Below are experts of layer 6 (counted from 0) of a mixture-of-experts language model. Rows are named router (the router's row for the expert), gate (a neuron's input weights, with its number), up (a neuron's input weights, with its number) and show model dimensions 160-239. Each number is 500 + 40 x the weight over its row's rms, rounded and kept within 0 to 999. Numbers have three digits each.
After each expert's rows: a language model's description of what the expert responds to. This comes from a sample of Wikipedia text that the model never trained on.

# expert 2
router:505517472527508511501473427483522494458508436539511514594465507524561496484524539514464479502470544508541479515460432577504561488505618632491573519442521524495440467477490512569600427543497481518498490433540481554492436522532456523535523495
gate9:429457481500515456493499511477511485472459535524582523450501510482458473491543383535426543491481499477507558502564401496414435432534544411505433464472460508554508439461530421551514586556510465482507448512458490532518576558458437468497398518
up9:448426448521491437536511499485534478481448517544542482503430491481468498506533455528498584512459426461518541438501492490409463494481495494507480466468424536525541421484544436579505556563465515467495449573533518574554565579427499496526438490
Description: Common verbs and nouns. Mid-sentence function words and common nouns or verbs in prose, such as it, not, which, began, found, form, season.

# expert 5
router:440545478516517481497480505477516473479573551522461506492590517499525458492472469527515575516562491434493484459485503590509526561452523489485452506442530557458468486490481505524460505502557439447480612537516483571439534520552494456526501439
gate9:513546441494521501517468473485504482511520524481531491492545464528468501539541503517559473487421537502507506426459442440491406569489485474532526514481436515505528460516545589505500495529491482559504485437474522461506453477423524436521494495
up9:521439529486593478558501445514472470483466490551483474504444540512512395478514451481493497505537476499528530500531528563503541455531447490546513491572561503494533507517455460468475482491448563466556390519538515531566478499493516505527499483
Description: Personal names. First names and name pieces of people and places, mostly in tables and lists, such as John, Keith, Omar, -ford, -ville.

# expert 11
router:384472528528536493508501462412509474634393540502521481501475474564487538465499493514507435462482556526411478477494569452471492531463505483534450551488522488519422510475432477448509541465504466428513538572529454473485491422476478554472498471
gate0:546478498457529586477554491495518497486487468529492511536446460588502516516504488531517444492532450438460588427497471472473496490527446542554445441438476503529489508540571445430376476418501478513538412521522536473537502506535523443476550492
up0:446533539547485525466527459485536479482472465455545577466502408567461558540533544591445457588574542533521534473450392482548489503493438481482505499489526551491440482507494498484403506499471492490459518450527554523519548466476496493498438495
Description: Word-start fragments. Opening pieces of longer words and name prefixes, such as t(ired), bene(fit), Pro, New, U.; also non-Latin script bytes.

# expert 12
router:587451453529485453508479500540477464403511507462480582476451549481500476414499514549461491572478550496495535527506565563533482511549471577495491509594492485507427555467508454494495499490503487511482486525584442486559520494494503439521470476
gate0:546489447486500489513474509491474513476528442512523557443512444481479470494480542478423472557480440503461522566366456506510522526478466509583443522459481481541500484562498443494521458453528499495503452457517465543563515505409456493465493507
up0:527532433436477496483517562505481516532587501537445420526488556443467591537494541495468455420499457499453415505487519492503522463493487485577544525494498454568505454464455510532521556510547510454525547437470552459488537519499467516599486529
Description: Spaces and articles. Bare space tokens before numbers or words, plus articles and prepositions like in, an, as a, during, and word-final pieces like -est.

# expert 14
router:509591501532444547501501544491508538592509540487491502423485485546464432562523492489541539526379451499435489453499427558501447462416507529469478455517474535490541493468500464467507471501491438470428462510468425495475453537473490469513511466
gate0:458488499505436506512517539518460518506500533479431486573523543452461519498518502516514493420470449499477525425554497527433528500508551406498507513494498457547453485510457516505439501490566487532532451553428537517526473595540522498473502490
up0:527489533468539575459537462470520479531522542542457594454506542478508458498542538539492480583484528511515482567510576500496458506509481579429465450546500492508521500610451507475501475513482524506541511435544434537474494447438517498447502416
Description: Word endings and plurals. Final word pieces and trailing digits of numbers, plus plural people nouns like students, members, people, and we.

# expert 21
router:477469502502457510507571536535523495441508495577555529512454492551483544441559551533517570480509474409516549518526546477479558564454504437448497463564504508519484418446465481540502542529459494512586466554506514448446465468421518526500438483
gate0:492524466498544523504461479497551437536513492468432519464426467518432517536436493444489455440560421462478485456588512446418471481418525489478582499535438514497415492521584500514499514525501491520540470449413520499520529567449465483552515541
up0:493520467454500410564447527464505522518486465444432520516532484450463501461456471438477480514522564499440488515512492500510433486468523513484495526442451489542548471521472562475458359484545464478519496520465414528486493526512482504510495502
Description: Mid-word syllables. Short consonant-vowel syllables inside words and foreign names, such as ak, ab, it, ap, plus single digits in dates and lists.

# expert 8
router:433551457522532443489514456461574555492477552508491514514503418453533462517491458500432536477523474566550531483562536423499614535562472472475543486466514546497449428498527498513579506485490543531507445420464508518480476450540559525600521516
gate0:483481431480447548528525564415510502480554513506503533475503564523525467510556513499571420485474461472496538465529514491546493488499539550487464533535461544488546548504592555522464439485441507474514510438517475506537501475550502450481493518
up0:504433466494491551461554489488476509538554489508463513509516499505514454502572500541545480429436445518474540526603531518497543532511520583464422564529478551544536570446537486468477457498476489573545515460512418496410568460478473484436495489
Description: Line breaks and delimiters. Line breaks after headings and infobox lines, table pipes, and opening parentheses before dates or birth details.

# expert 20
router:483478530485513472466507508453487576440485516467465502520469498514443531499527480458445541500481509526480498536487546534498513538460496460441549442578450460512481528518477548464499499472516526514523541504501492503478556530564527446519538498
gate0:485520382511504453438480554553506460551539539541577479539487485418507560478495554505474448462443405493511498525451462493414519509523471514526432469445441546458506538437491465499531505497535527474458559491533405455461411469491525447451479428
up0:506512472494441520523455531550550485463533490475478485490499533441431520487538499513484447569523575564489486494505537523524481492487507589516435454593472428505506520502512460487539566473496501458425468507476454492447462452469507563521542469
Description: Table and list breaks. Line breaks ending infobox lines, list items and table rows, and the pipes and semicolons separating table cells.

# expert 7
router:516451499525464456489535587477381529470580537516499549533468444464495480516461496499515550580460589457530523524510464532538492499516502403515473541498509451523521485539523492515512404541511475584441525472442543514451461489531541527529500524
gate0:482541525530526532459450489561442449489513454483466582505457502466436506440554475511474487510459499521511495564565536428496504513446543542533440498510450539482500550464454461486539544468536455480537486550482536458535495480525559431509410453
up0:541472439489466419539489470464558456491485480484436536485515582433559459547515476521461464455474514481467474391540553476502503516506460515527538514478529436526467440483487502548464507569524542519494509462507552510518539482496539561486519589
Description: Predicate verbs and pronouns. Subject pronouns and linking or auxiliary verbs in running prose, such as was, is, they, can; also mid-word vowel pieces.

# expert 1
router:555492439519483480460567537550554477521466521482518469568529510485483502465545567523513537535438525490555468442501473548517515490564512583498567484493559521548472544527489574499527463449494441469520512480543554476471499507573495428546531451
gate0:539499466483512475536531465508553439443478537429511586497527467460511541523483526429466424489554439447532518500498420477444511530464530536570549532520577492490492516498531536520471519471504500494479569473505491508435513553503559553538483498
up0:528522520515550485485561527555558513451530540476588495509482463523492483536551509503460463564519507433509478449481421507453458493456551454511466507492582498511499533439482504533523516485500513471464562497539519483460483519512434496512503527
Description: Word-final suffixes. Closing pieces of words, often in names of organizations or titles, such as -ics, -ations, -ary, Arts, Society, Committee.

# expert 6
router:515442486489495494466506537584513504502497477462519502518577531520473534527492521493492494476577501498502500506515436489509505518524567551516503479431548429421473502565509452461435439525465502554499506555523552528492442558438477452513533555
gate0:535571561480443462552463524493523544512490419494460470465563550401494472579505470432538481513589488507509490494521498515500437475489521491459506477493541461519490493447545515487454513545532496574541505555540480554527553527510455514518571461
up0:523507486517478430496481476498533526591579471470522507513459561455455458524530449526515405463536491593499476550493501527505539564513446526578567471456449534478457555549566456519461494584550532493480517549554517495517465514477532499501523454
Description: Conjunctions and prepositions. Connecting words between nouns or phrases, such as and, with, of, to, in the, and commas in lists of names.